{"d_model": 512, "experts_per_token": 1, "d_shared_expert": 0, "normalize_top_k": false, "routed_scale": 0.962, "balance_loss": 0.00467, "balance_bias": false, "vocab_size": 32000, "norm_eps": 1e-05, "tie_embeddings": "early", "seq_len": 768, "steps": 4106}
Below are experts of layer 2 (counted from 0) of a mixture-of-experts language model. Rows are named router (the router's row for the expert), gate (a neuron's input weights, with its number), up (a neuron's input weights, with its number) and show model dimensions 0-127. Each number is 128 + 32 x the weight over its row's rms, rounded and kept within 0 to 255. Numbers have three digits each.
Before each expert's rows: "gets" lists some tokens that make up at least twice as much of what it gets as of all text. This comes from a sample of Wikipedia text that the model never trained on. Tokens count by the router's weight.

# expert 2
gets: "\n", " the", ".", " of", " (", "'"
router:134109138117053129117112186110147174112132129110111102125150121134185149153110101109129130122119134119131112165144124000145145127142099118135159148177211107138143122155143105135073128145158149042128081138091132139138093088095137186060107116121164120146152151111149038143111125102133121100158075128121141122131130143125107072128114114122128143127159124110081109188121131123118198164139
gate0:085148106173138110165132140140119072123091129049171111137113093186118138145161147171139149129125104194127127149087086177124113112125160063138128138090171107178146197109122139198106113197172167153124165178161118139138145099158175130142160073098078124198105132083191182093174117074111097093129165084102095142135148123127136149110096130151192157130106204114160064144182134114137157160107
up0:089131161109124177140155064120161109042104201130090176129115141148126095150120126121128165110082136166099115090163079148123121144102090120132168145134166075098137138059147197146170119088120148116130181197153136070133089092137108080115165125132182139129110141136092120111118126108138145085203136146098134127129144156153170099178159098110120131139162201098149107125140127086148137165177
gate1:164105146117122089124120106148104149083095162148138061139096152132180132170098094151108172065090117101107077149181157170119086116202153167128135153127145083116100111174102123126147110169126112138186182132124051117146102143111059137093102163173135135124055073173178212146136149056150129117147158144100171146079129078089113124104109129118123058148127100164104067126137106090167121113102
up1:116120129072161167105109106174113127123094161195128087152120121058115118166183126162065125099095140138157144207119149133128080129186181114061122141152105208159114147096177083079179145104127109122127118167110132171159162132094161142067155160136093120121169101151222144119088098133110121201085144141110091118103146153155170145135118113134119045141149125102090108111136087171156125101204
gate2:122125124143132120141108127112112089129108144171136076161150095076121172181090190157189125117101106129128135151147096129147177189105126107118137137162131101154111120119173151135156146166137085179139107133147134136153118144083100146166112080096176122136105103203098077132042096141088122135084083091130125121114104078157128164195155155115096131092140113138104128101089085152138161107083
up2:117089134194089133131146179089124143089147127133144172150193141139111139157103126135089146144164142170097145150112125114124081177138150145152098122142174173165121097127118098183114103152084170126116098203126136190168085116191120115097207102129098168042177111124166116072149172150120100142127135118138114136133165060134174161145047164151094108089189099168127105115153137136123139137159
gate3:213140157121140132120086091101111154088160120159121083130111118134140155081190120137152170158121146121160162209198075156096070146129125118186139097131115126129165116124106109167093119163151140063134102129115129135162126102088153118123167146139096150103097113096115078149141154146129039086112087188147133125118063141102173112121117104088082136125170099128151187138086160131177091093128
up3:112111196107194206163205154123129201167084152101143141091123181131167120113125141129137180083148093174125060158074140125088157100126113137058082080105076098066105114125125117177153135092100122110123116099114149119121133154105067156154063224155121131145110146118136096109144113115154137135149158149161120106142150119159072121115141119125138148130139120142112202131104120113093104100141
gate4:098148185109161039130166114070083086166102087151129145093123062134119127083100135127148154092132132119145136131121104101135174176105147126112160123124092094120175107179135117140171117127133141095079130140159157082142103127088122130142153104072126071147123102096187123150124101072161092211094153093177149140139117161117121140104125130078149097085091117178157178108184129135085131067104
up4:148096127128144123141140159143089207143110087071074146095146168168146092124126104043101091106104071160129060123126146164088094123089116091146147056092121166156100118103100144118103128056093156158110158105133079143170206145209138159176126079214143146099176072127138181154154136149080153147139151125141098102140019143121084118093112194149116140075093121093125094167059132136111122150134
gate5:117138153155146135117162138143110125178055184073122141118126154136178194103106145148126140158083117151065110120111115098121120060141074084116151171121150055151156168165106147201161140179136110112163092210129178050084088113159156146123179071088107146120103178050125159111137115167100122072096201092090125126199138177146130153149121132175122116175117144160096079099108135104084144118166
up5:116154149158150141140204151089105080109129094125095141130135115175166109143112090161068128100126162123122109150120089148145160093103082164129096148130114118148112168074138088122131095211111192136118128148155155047117106108157112161080144118079112133097128114135066153085204160141144128124073125073158103182150169148165115105145096129139117086195134110140111104087147146127124165129126
gate6:065165078137127076108145118148113150083091119118146071155102098094117099140190105108127090182069125027123162126202164143176114094149101127134086132090191140122130128125104155133123171122158077092082074134094165080121130071157110138140148170186094122136186142138180159156140030138123152149112137084121059105093104153172142085152121118092126140109137162115160119092096162122140143149155
up6:103169135040158050162142114109127159100109155128149101136134090096118148083203151092110169132125125091074143180099129108088102140216180075143125120203143122178153090180111137086119100137143120210171079143098109141119166132149114086122165131119129160147169176113098187135149140104090107166108148095147107141086183169133148114156156079127113104111125120148134133172070130074135115137146
gate7:163104193158113175123119142068139006126127104131182089121106115113139148153135121107150141141173113136131124085096141138114094122142119091130088147163151126138102129120116091162118144147159101104155131134140094167071127135164151134154090101085109100127113161088147107081129179141134138064180141090182047128104085112108085147081116133163081072088129151139178111115132137155142097074152
up7:105142119090137098146069102112135151172131132117174120093130113066091149133148122105113151138104084107102144155159065065076154127142120123116129188111090157164087166085124076158152143108105189094147132145117101117089165077120165129095143167183124129146160152105137180162104126155128178118129112066208138152079141143205137136141154105123092182141173169164153126141109174106161141170166
gate8:099165166092109103097161176127115079140128115146104143119074121160143163124147131153129116172140108096093129121151139205151148178154174080134150136069147123156143117228103140091150109144092110095123110179114082079105159110085140051150147082134119100088142090133132169163073141184125175164157178100161118130076082123164117160132115130152140151076084120148206122119154141060109109148089
up8:099138161153107120158039112097158152166112179118104114164140093120054132106136144127122129136094129129154118110139154171153136173142137119088134094155164141189135117178121114151147172138115115096121097087150115142081149113128141127130149134083108124111133098121103164188111110126121130150111192084152114115126162090172148132186095115174123211112131117140132110115077114122129087087131
gate9:173118200087166151087123192135105133174166125146107155138129107142098178147098123089192129090129138129090134122149178153079136136105156119140132132164168101105105114101131121175112159096147154109143129136122168136152124145116180070158119149119095111166128136160169169121159123089117202123139132120113109101150138107109162155130158080155122108137083121129118093111108096103075128133103
up9:097097145138131095143144157167093122127122161158130148137082075060108100143106142082178136131173155107148115089098156124088147090111161091148111167192138108151106173106174163156126149117143151133133151189084101151126131146150152121182103141163139201098113124117099099117142194084104132120190141153165123144170118093135147095117105152118126067206130113179085109154081142105109118174069
gate10:162095133111143143115094106093202059149101169048112185154095139107132142164105125151056117105152144096103104112135105120162082099098130183124153170106131132151042131058131125128135088100137147154123131157087171072146092150175169148065131123156165154128174142123098175093123113116125167089107101092091115129097096138176137157150096132109180091108103120132149137104130107150136110052120
up10:126101108121117145112123106119185082155097174071102151148100145125148146160095108155101139125142137108115110115127109123151085113098142139170140147139109125171055133054108116131139078091151166168117145150072179117140104098133186173085114148109160129098184153126103172111136100158149155102113105111090112133111095114156139136178125145086177102131138137101138116118122107151138104058162
gate11:153135066132104094142094129155127104075154156095123131104107105185168200154088090124078135057144133139132121139190110140165106160186092163141147159046129157132162122167136074099138104137085161167089161065185152159116073127093185198143146140110115121192169146119120150100130126092124110129164125186167107141101136137137093096138157065147139156105191138168160079145182155119160124168095
up11:165183161138110073087185186110136098174181133082048102128121120109115143131174144097163146102140127135115050130110183146149106097120136127031119184186120153131166160040144129126173150112170129156178084136107121157116141122132174089145155117163112134071163114121180103147145080094132069081133138122142096152083037127156112138134135106115167151153105136104078173159087164096117192106118
gate12:109108107127097187142158113126151152167038099118121115083044070097117123083118073107141128102135157109135152154130137165109097121104184151093141169122132096135131131113143117181131094134123169057090158129189094214172118176086150155086108124171162113106132125123137142136133156121152134075100145126134215138155207154096124179112142088122168097109143161104095141106191139177081170119095
up12:074119092105104138155177151122107152111073131133199055107121153101150154102148122087191149104139132109111146122130107131089139093163178148077156103200083096168127073141128090199137135120160171079120176109131139218104106156123081160123150148123150145066165086187156089131092152145162169112185132105116185161083119113166106172138124072090124098129146170136096142100176176161097123112060
gate13:152135065124140143204146131112117154125160109098130123189147148134094140135095115136128199116152210147085134126135136129173088126147153113084162206099111148195144127125120092140143136196142177122160106177122189103199150114163103138145174109104174118112152112170104132112128156166134169114141152170139100138110097135174120156136152128144144142109159095109119114116112153150193083112103
up13:133171160136135094076108123163159159163091126140127102099103142168159107199149104139196076135186076176119117118146146169052094136131124150100113094118092061067126141131106162060127107124135109121105087119109076157047110123131153128129126088159114137187141170105087161115153074189132131118123074089166147096115159184120136087117150097099122074141168169106193140117165080099149188110161
gate14:102133031119171133163190078055084101118155149056169102162187145155096115163114137077056120146115198132123123127174129163135166094162115129115140118091131128118104111170156187138114112120094144118148138149119140105146101098026113116091140138130224149109102171133112112103129083124119062134132174126156141183123078136130109090194174121135135104105119122106140172196141151141127074135060
up14:168122218164091097105069175176186147165142079149092160161088103117147139124138106144175124128153064134146137164109126088115121112122098143159137153122133116137122108098123097109153131133195100132133108106108089089114153173195136117207089171131039150172123078106142121155136144123067182122145104115123097117120162131127136147061074123151106086134148153143114114075125122124184149134176
gate15:173139155090179131148148138117165152058121107073185119113116148184122154134187132158149112115096127125158103176167153128127123123173147168084081082170117077148108137083149165176131100121142177170186096141071148120123168139113112149164117131148141102138146069142135095144127084114133161143091132044142134203131159124167148172110106114065113111167103132160084113078112136131102149151082
up15:114164156144140099150126150072188095112123126105124102110091136164158135108161130159126123079103165146151126194116172149181092132124102125145131156152143126078151153134134123166198104151132158133176167145087147153119106164146106104165144080115122090159155126136192099156088132117167116119135149067139172186138100129133132146155122111043199100175070128156124176085095128103078103165127
gate16:185095105167109126054148140121112160181195100108106124142128129181114124089124135074162121098124130125156151154084116158158113188111132126045135098074127098079126085180119113117152110091095100129101118174099105134132141147189102099137169168070169109136114111044167070075087122114128160130107164112065133146127153142104096146131118138185132106120146113029132115095132141156120153155091
up16:103103085149125146086110122179155140132153137110097110150097147110111124120115153121126148095104140141190133122096184090164169147127154146100085123160159117117171120135142144161109064111143143155112094110152068129149110121172097135166173154145140149110076129174189128175101175179114110126127161166154154138063149146113145143105153213143185060107152134120086144143101149097114071121115

# expert 0
gets: " a", " ", " A", " an", " 1", " 3"
router:136190127129189152123140107206148063129124152123143146118099078122109158136134123133176102147115094164151123109144135116123108128124098163130048110148127000124115132093175155087163131113163137167126109139179135123151166142150120148154160143129148102108142107132133130123134124158191139108101191151128112136051127069131136125106133130079083129126121135147126150111131095105116145036059
gate0:106095095187151130125109094081179116151155201108119131151156080142107124134103147183152132158136170111145136168107091131116125106159111118191134151142136107148105125170092107154109118151147129155089113099117154156128106140124134123127101084078161158185177151114118164196072132105117165142193141114077102091051130082115151143139111096110154207111156136120144163150123159128152118195130
up0:095183160078134141132108140173078136101080079138136130075137213122144141123142097105097151122142110131120140109133183107156167139117161120088090116092158155140126163087185132105162127089103125112160131144148105114143144082146123163133126164193094146098069129133131083089179148147112097123111109125154167158205122170163111153134126149140107056133090107153092112135125085158126117060135
gate1:137101118042069118129179131083112093121117103138191115134173110139149104115106118155148133155100166161157076155115168165068149141197126097102106164103135156175176119147150130220132130155124178112076084161127103118162130101129118074116112155119131114111136075177137121120131127158096131164122091112136107091116129143171071141137149159084131119162139110165144098113175127161180085172164
up1:142091133161146121167140125140130102122149138071128140137130112121096120145118154120154061090113154086169109117119125117195139135181165150180136125123110123110112164151157211034135157089108099224153111135154109109157143162135128168151178105119162128137124142167153180114114137116107181101104160128165119133145098099158169170103085112099143120086170156154096054125158142095097100099128
gate2:093096135134142164095103093112159127155131120145126189081111136127107119065124180095098131100179084098114146082129116170120086091113101160143151135120077114146153174162132094150161125176119147127155083101085089081140095097094163092147223126118099132129183100112096184091108150082123103155117123115121145161124124146123152138134114148078171100154156113196122091160065097120063157132111
up2:099176097105082132129136114092124147144080108104168155093109166123143160063118141157109124172131108162131103110143123156110140100137096099166094060175151134126149135166122153156114075135123106130160102145137172091066170088102122157071059174039168193120156100119070114169133039146127149150096134154124092128185138101154133138083118133100104185098174168128114132149128107155131120082154
gate3:117134154147177103143128159114137187116172109094133072088081119046163101147108071134138143131160098153140170148095086080093088125105153103146173137143113131162065154145069151127122155174150063107166127130149116142123165130132179179136126059143105136149104170091118085110121187120106146106148175143135136140149114098114126121096081084133106150111119120097152134158125092087071125081097
up3:102109101164165111107086115057137097139086179114113083119135102091109091110075133068139197115140129118187121089137182099139145097160160101134064151109119144197132169135145169118131190096143121128106063108174148142122123094124168082190145117123133165179227128133123142061093103172162150087129183134133075157153116134199171087143132165145070111124098124152132108116172153184128102132072
gate4:118107117122088098192100133100114149106132197154129117137061131139186112112143130126114112134140094113055060159121130104083165090107144015086160147114066119121151102106070155120140169115148138101100083125093127170132156128122138097152146095127077130172128133182161092159115097127095142166092129109158122130161097069093170107043175107100149152142145135115154132127132139087159128198077
up4:096137168112131101227062107092151193126149130099130146110069150109107108147131147162107155129080123159119162090104135135048165163117111084103075132149138158120160139160125112089151212056163162144089177138116124101139135134092153027143161134114082134114171156182128114110128122119106156155133090114173175134123145103161104180138177164101178118171051069147117073164129131121092115096092
gate5:162116133105132165126131155118068088115122121137074156126147114073117138158119121100077104100059153117094109214144095130104135138103071191119081157134133199076114110176150153190175099113108122160081128110160128092130149137186140187115109116158140118067117172181173097134130169107082075148111105146075098110147121137144160084149087109108050127116131130156117129090128115130129124122154
up5:112142063110147131114148153176115164144113092117083113156131118059150144123141156121156094182077113145134143152106080113090096136092177118109138134119190079117128129125118134113127096095131096087196134158142161172091098204181142086151171177133194118106107043175102134124129156153118126124105152082135166094159138077145098139125117124119134127090085122172141168140097133054106113187131
gate6:168130147114098134128139099196102119106125137164154084115092062113193108161126152104126155138045131147157105101165161097166129068114170092104134084076134057145124131144160130095120193088151133126166074146149141125125147094138183176096139115110138163069117109074108141116098131128082184177139104109100199147161145197116114119119170182081111139122117085200108112138133144170139155174155
up6:108126132096182095146164100113150132107164127178078182131135160194077164136156131122185072055222118072130149094122161156116139092101086132130117137189152136093156156078125130117147162177118142157077148121117142165148063196134088112148119093184094124170122132154196094119150108099133108094057088112170104208143128138168154136123181067218140121137121146154135136124133103104118028114101
gate7:083100105161124111063142144141183112114145091155087158108132086164111100210152115167087149132137128113140123172160189163093142116105147119117079113117143114106142127128126082053103169172121067139156066128131120130137129094130138071154128118067093168105148131099188131084111135148198191129058174113141138218153090082082192139120147101075157102143146116096093183148097129103101109140081
up7:164191123117144156080128133139130144114114138141129136115157062048159167103117107099132091129137141141132136121146085083160154116154051139061121108144154169112110147147120202112059105118131125131141114110078163143118140117131117186066110125109075102141107126106145118123155121149082088173078148076095150105105093139156091123165159178161103110114101122108090037133182112168095093125167
gate8:099118089226116126124156161139087096088126118134111145148140140143107159124101095115100121066191150136131082142055113195141149101142125126143149112148084118110155139134177151140152107125127106192129130142034147106118109091140152094076190124161131050158167081131152147124140110165126151147169147085077149150101098069156156170142128150127125122123106161152089183127104143113131166077148
up8:134133130124107161161127138084101136175101126162111149119102149095126110137185141134094130176133125117133165084122091097089133173096190141155086231152126145118097137162086125154147174118131097156124180149177135160153087148118120079186117130095123166143136145129079153134153102108166084095086173100183119147159107184070131083074154120133156121155134073127120062107136146126142158189144
gate9:133101188120165077140112161109139147133160147130096103104128192123115138102119146092079169099074082143153096076143117146122124133134186151157094122196064140122096167085204129149135103119123125180162096080143161099118140117088151189078090112113118108095160139116160168112165114152115127191113100164074115141134094122190135140213159105120144108129082118060096140143104119144105066046164
up9:114075152088133112148106164188145135146154173171108132173171104177118119111127109149097209151079089189130108138154146151176160158081134092093161131150124149165088139107167162063169079070153139136112115136106123115119187105108113155109166164114116103110162169091138167089185154083109126117104164201131158124127102160189135181171150068108087190071089097098069108147129087156103131115144
gate10:076103091162122070206114116073175150159059133122137092129096158102156134128107102147147195173130092190148111098077093126065162165127056088111172150119116111201116134134148083152116139123093072144106196128146135128090153112111176111050077100118124167077159064103154147113166105109122168101164050167136158146102134126194063096187140174141152111121141102136057233137117086101136107106090
up10:177173159124091212048142093187095112136181121147085159117179087115122114109138140121112134087120164095100128165134146137205128100134189162128110126120140129103130114089119133099133108142129176121113047137116145150165094152142086129206157138137121073188121168149090113149089146138154120107077207082143110099160094123063176157062111042141119151146108159126183000149115176154139166159165
gate11:127114114120137096128123150115145177195095138121121081119159121104091141111176142081129158119150043109120144175179062090157088202178188110106125087120115145128073140141087194137077078143114096120203161102103069142171132143121191084099140133146117109154135104152164142088102165124149131127147187127069119147090135113124131115138169129191165135124154115121105129137119142164094219178121
up11:089148139132121078140115194089116158143175113171133113126169069126163135154140090079175126147134113104161142144133154044142102121168155125060113080165123197162156157173126128084129199070071130084127095053110181103138198166115127126101138115122127103153134105182119065121134110135102125123138144134107118120083194073091128114119105191183132139092146126158132139127144105123100149110107
gate12:157081038124113077131129157108114144175098174162090091177179101078114163208088164109115099114123158133094121090163154095134119120146143105159061141095163087110190102112096166136061195139207166098138126113124094167130126174115150144120164217139174101102161111086098104117077111156143155157116124113114100124072139122196179162132087146139137103142162117218121113084190146157090108144135
up12:168105065114126123099084131104129123185107151160064086103130143109132188181077142102154077098101122103123134131152152120112109159179150112101105119107139104107151098141097156102134128075148126122125166102136123161147121133112136152136122173084158079095140141051079113125105168156152151122134137096149114088143131078139189142097126109172202133103125169188094120073145122173151139125229
gate13:171121096140172105134112118152128137123141105113150109056124173078130101134096160097130116150100140057092106146128216105133169136163128087152105152115107136125175076136115122178117070142114085137078192160145155155137109155124113100163117154150153149135077077153157132141118082115080169083127196143140108176100095081128122147100130154159176161190133150134145163095120129155150173114100
up13:147158107130097148079132119046124201127109116127152146156129121162179141144131146145151090170114113119161135098108126112157132161133115124145163150149146153110143166150138100121171124141088155096140172102151102144126087132133170175109178111143142176148043118162170083123082121160110077204117102137150152136158116123115159116092160068127147154166175097172217115115106218145115117130091
gate14:085115119187124133140126157183112099116068151075148138143109196129146168128136124078094116135184138075167145115116101144165172152138130140114141107065100139113145100143119128088099125120131164139143180146136136116094159113076163104103122190157111142175119108114103170134119111064122159167084126150167122162127134134130162189164185137131089161126114095160068160111142155127095127161146
up14:157109089154069165124128084145111160098131068164133089089065093139070065106139148115075155136117138154155124158086149146201081090131101109102119122228102157108084136154132118095169089112105148185177112137129092113109108076145125102122077083125118156144092178136202099130127172089094117098097140124141155124088171100175117058084149138107151193131108121142137088130131089121130155173133
gate15:133140109178145147147121080158178135083159167132089095093144141129153153134118127140081120124118106129155103075064204105194087152110135181143138154125082157128122177125097119142117095191106156100062205124116099168138139155093162130125196113156166168133142161107124168099090120112134153119117175142125133119093133071128139131123143144145084121099100084155127109166107125119156139157181
up15:112150118186197162119126134179160143054131115114118081128129138139143096140135165115091121149103180162174106089124170106171104131079117059203164183099092154160140161071098159146178108150141164111081126080143113113130170152087166138103201073159165149135126139123158168151087073124152088132071160148129140119152158110118140156113133078123120106120108088148147139136124110094135089115147
gate16:168103177206103098070129156147092170104135143142136129154127145074057132126126112141127068121160144112099174063171143159106073070126115077082149115089143098133112097070106128148130136106129142097124110093142103136070106157149117144136139111149162141163145121151121135116034104128113152171088099147147124166155096100139163162053132137158104092134099067142130185111128079162133088136144
up16:106157135117172120209118158140173069118084099052086094115116102165111213133123144153145120087099174202142102158164122131128191161105148175157130128150170116071133179143121123099126116144140143142095127212140130141119137087086118095113161112121102117141168151132118127102180132179115087097140121111132141104113154146103041092124178145158177141125135119125131139115135142116103102172090

# expert 1
gets: ",", " |", " and", " in", "-", "|"
router:101113121141104113119162151037106111144122088182141124134125145139021119137129153108104152133140235119123139104061118177128124071134123127103110118111075176123111120071099137150149143129096120113122222108130143122107093130139205084183104077136051125125108126113095163128132134101102165150117102118146122122147107087122136143138126128151153080127100127051138178055132126140141122134141
gate0:164093117155155123082106143111107134180142155100167130109133141123124183125117188118133167137172127055123125131094152119117061116113125119139157199162132149159124181069086097139130145109165143137185084137064172140161151139124098154150147195100169120169098182132136115185102079131157097179095145130135158133157123176119081112149116167107128161053101159155169138056107186079125103078103
up0:091130092087114155115126129174169080167106046157097152120104136125176069125112094117147118137124123110145151046122114136131155150187176121115127074170061104114154128136134090111079126091093091086101186094157128154120080113168170153116103095143131121077103111127119132191178110106101138150097091165153121115127172061111110081120150074116164074107107097129079098143109127142089143154133
gate1:118109135118081117082104152115095167141124113091080182156122176134140192110136162166080149178149110116209149106059157125147153169096135131144120094126106098111130068139137128082121107120124157152133121145202141149119140087153122110105158191127100165128049104134143098179109194088140137143179124157146143116163168196096094108124133139104124149090126181104137163154137107086133160128095
up1:068087146137178150128132121154127127101095146113097078202119205119169123127134127154170112194143150104158134164134090163100129115121160144197111068134108117087123137161188159161125069139136155148127132122124191154134096130064160097107154123119102183133145140109141111092122224126144187141190165121154121107173111101132112090147165170108134155094165221166100139153125118113154169167142
gate2:089136071082155150106144094178146109091157136079147161107161116122148118118132106119143102123091168090093079113166156100090117156099159084118150136106073144099138102111152095110097115180139139121138114154125058090106085101156127090082148176140137129110147137097132070082128092195137151134127148127068189108167089136154069182057162145112135142130156113068087134111162088151120157073073
up2:175107197187112127160092173071117128156135096182143081157088148125108142125134145135150141134129083171215167134062107135160156090169115153126112140166180138144109166175122157135146128092143126159068117113161192166168158150080115163180096092115135118140121150120095141168133140097103121124141084104236063135122147113110200044193096131114131110144126171194165116144133170106139115172173
gate3:141086129127126162138068103071131165172153155108138095114134098133138123149159123135073158205116124130161148130140176166069128128109152156141167156127166123118182126157110145149166082097128174090133176161160146144143133176135117102064134176122074138142089118114155138181093142156128113170134072112190103130121081028105131188083062104142149180183130124088081120204136109175097098137177
up3:181145104075102136169196100100061112118091155081130114136107064112150143094104126070118133205147109076136138123123073150103154110166097180131109166128149126095155160137149057145116102104144193114140151108146138091116094068150066165147126156138113078143083144089057102113172154126140136139095163104184131142171141150124141131153160117114125177149171117127097118173105144098113152110107
gate4:070105158085143095074169130198085160133091113150146119097135103125097170147095109101042194128123137114161050022131145171179170148114093131129125160059143094144135180091114152120136097128096125076153117119152185174175127098114170126149136166201095081141115210133145174104062141222070172176111128158158190099141090128140120118195100147149119112095133158106174089143142083096076096153153
up4:112173144098047151173147103156158137126132121119116116161083140120155119073185128157092118124113187131169171134161155167169085060123136165118141064155110129148111158153132117110096109161143078109118177159159128130111096121168195122134171161125121170108078108134115141152100124095141173118138178085086072169103173142133138099100125199117187135159182073100122168150173149126157085119150
gate5:075178147113105128070126122116113121132094085123132142139100114110107138127165125155101128141087124140131062147147061130111128138141136123138098129164080118129131168183089130074150131160130104166142192138135149168078107119148170106113127157101104119108149148164137181081118126131121103147125096134127092112100126133194140082144129167183148102132114132100149112072147159163119158112109
up5:134106082150047109121152136140144051134145191139114089130157140156161179100131121145181146129106103118139163149108150085080089113093155116138067141099153136059083113059124156150156164103138143092118099148093117135108094078099123112075175118144179133137111130106127128142166130178072109134150093114128093128139178115196140164187063150081042167095139143131098151111142151137119141130164
gate6:102123171052100146106095151114070143131181128100115123101148130121144122155181086131151164160217073150130112114128091041102108071138091163135124088116155130100082091103153139151158162108153158129111120153124078141106164091129133163087112142099121176091046105123176144097172064126121164140158159143129130120153114161113176099108181108154121160078121099147175119140084135087114177134170
up6:131094108177169132171098154158165136179123081150101115117093145203106119106128148177106083116110169121133149162079089129113108164114129114162158078111145108082161173146133113125151084120124170100088122114160121075130144161128147123133084182130166092134101108081137114129145145134159155143149104110126124158144127101056121127128145105102090103155124179156137140106175094103139093091134
gate7:107101142112086121099085159130167042109165107151184129147100051066117132096148133138152124120156134128158133147138163165130089152074117093152105157135160137120104114153105148165148144116124105169115146075131069090085152188139156155148159107155110117121107076161156138056094156193160153179077141140133182161111062121110109078122130165170150186117156165116144193155149089119129070130145
up7:162184101133139146216108150130079126108088105089094093137205169151183104131102120096169121109130172166107101129091104121112159111174065167072130103111072112108138096131147101160103107117126190125081141172168077101105116106119150091087161124146149159203169159120107174187144078078152110124144098159108147089102143171124119148101103141118086136149159135189166144121143152129135140130153
gate8:128078106059123090108127116161134154100181164028138092062053172043119115120111122114186147162078141118108090160123143175181163118098132157167120136130115136142178205123106133164101106127147114129108141160114133161143135143106139102102148119133125119169161156050112123157147142042132116100154096137145153153101202155132094182116073166149129107111196167057148138159104097116147171111118
up8:125119113128138107094155112165105173096133174049153117174118134073064137106110105106179150164124146102104137124158133137094179156167161166118104160123096164120141190131077111177130136127103112146112114154123153162190175103115132148083110156114167173182134113083136097084192160074158118105100121080085163094058159130092078198129102144135098158152076147088105146157104169186153209157118
gate9:159151150113130114156133100080111081046139144171170118155138129132145063163115096100117146099164162111149174102105127077153103093112137143206163129189127139106146168130129162129156102106167104131056141138085159134118113104139138145154127185141160077079134153117144155095166083143121167144075084163180161147125126133120100133126132116151174066155047192139138177164107202118127149144156
up9:113124148214100109151126083121171121110136125078144060154217147085129154169090121106120110140099114121186072127135125055149117152127134184064092150189126139129122106096090151209146147135086144108150087111154117139091103054153117145104085104122127101087141106115153117133107129087118155122098070126151157135109121152147149077122159122102098110100132143127109107179155128174109143137075
gate10:174126145217105143143095149158145091110093138128176172133082132176081111121141126153146111142108110158072165094100098099122151141158161136132080082153081164106078121097148122110112132141161096167115158088143098130119126163193169118118095110139105120108176103061148125096115148170100131148173082121150155116181197099116170125110110167116185133137129126135118095141137096175134119148107
up10:164156109190153132145100133139082112133107114147171129128055160133092115122107145149108150140120135138113106132103107139158127112126137144111117098173065206138130106126103112111146154154134108187122147119081155108175119134129165110099134097141092143092176090087157092145101158213115121150131085150159095129124135072116149122079081180132186101162131114188123121140116105132147181100135
gate11:148136096181138101121105157137142116127192145154177131073083178097096134121164145225136175111087164135111130123126182136154164126079212071139098150167123147131120151183067148161132149124111161123167117168153181136122098150140163197111154083133137132081119145156201142116126158210149148183124115045064133131155092096081108066100128105123078128096152140088125078159130110161078095113127
up11:153150083148132134177120159114148129124178125087158147090081145096109122119156099216120170130088155111130060152145143145162131130135217091124120131122106115097138134097092133175138133108134139091176131167158188067127122117156165206107115077121107140117121135124181164128103131205157128184153099049063138109125111061091054061123145139120101154116141093123158111148140096140098121119132
gate12:133120149135125188172094136101106139131181173128095145123072095138133119154214111180123137132076162132152117109149146153134134080109115087102139137128159114150129132107208141136103126127119120135098127094151062151148133144163145156125033060149118140084089062062148112166081124134169163100146169130156043107152160152097119141105195120131164112119144148109107139150056138170146133118144
up12:125110110079144144167208137105137180117158133161155132111054083063168097109154155168081136115109123139123125116127151149140183069138158161149142108118150137108061158114153134069112063164126166114137129056144121179126151182200101137072145109174101167144090061117126132176051144199098169127139151147159092117127100120132090150069116123129170156151116161142093149123141096169137139149164
gate13:138145137109127120116208103112104094063139121114112107130127155166116133137153135144183147043131130166139096112146129049128088112108131151112167132156133112106162118129140163082139154111120162155101144097154185117120117084069088130142158184140129140163152099165069107112100141110151206086097161116148141052103151177163095128107162119126157166198155152121178151167087089213115135113162
up13:095127133161101129137064116165185129165117168136154140118128118132091101094137122146052117228132109118132151141121125197152149116189111068122088125142143096165086147135131093140126144143145115108157106126125067107153092127164189132104101092096161162125101125057151147186155114132151051181116121198113128200153121084088129109148156145175060114091089126137067101089158145039107119129125
gate14:118140167106133132129098120184069061123167126184093192109102109144177143142109157112120141155140136123125096084151198074105108160140099110044079137080156102096120093092102121110116172092166152151106122117088156127168131143085113106161114190103138116136099111128108108126071125154103068113146117116101078143122169133121119102101128126135151147094086125068164125137210106164175142152148
up14:084136177107106147137109109161086082121138174168125177082097124136213154150108119144108151177169103120117113083113162109119102159137125109094110124118107122130162099134155190134158146139154161141140144097095150143125116150121100075170142196088079109151092123123126169108087156139096090139110086063080129176135114119130053116131118128182183102145054135062132076127176111177155134173114
gate15:163131146110151174080136127147154138133108129115140141156150061141110047175092099115142080118105151116113169088102140133116149130174194136152127124107133101168158110068146150114069137084176117163109082130109138129155138126138132129114127080124150106144176134092200112094114127121107081108156162158158189165111179194156039105089158087102146129101171167132149147135056072153166128112109
up15:099134116168102094149162094109099097142139131150120077069115165127143140144141139221137132114165148173126124117095101124126131114172117175076140160146114144219117110139108113125174090108118115067096131115107148179120142191137060171134156108181129139104142141088127148133144137093154126144106119179100141139088148080149118156135144100138176114167112210133172153102146152087112151155132
gate16:128147116174099127080125118113141092082144163124110073156145170198111136151141119161133076118196152100124122097174143169157152145118103169129165105123075112093157158124148105120102130062117150143147106117131098120192122121209112117070145144138139185093125100142137133156142105131151128120069154112151165159156125123159124136148070106061172094108127088199145105161101112123167101114129
up16:148170058150136081070151128164117180105150078148120137130093112152146095081149130169124113072187103071165162106130083127127121068117098102114102107129061158142112093074129130089149081104140141097097144165146100131208157071174163193075132149127112102096080099174070127104174146101114155111053090059093131159088131105112144149106120162117155095176061123149166069128120116152115145154083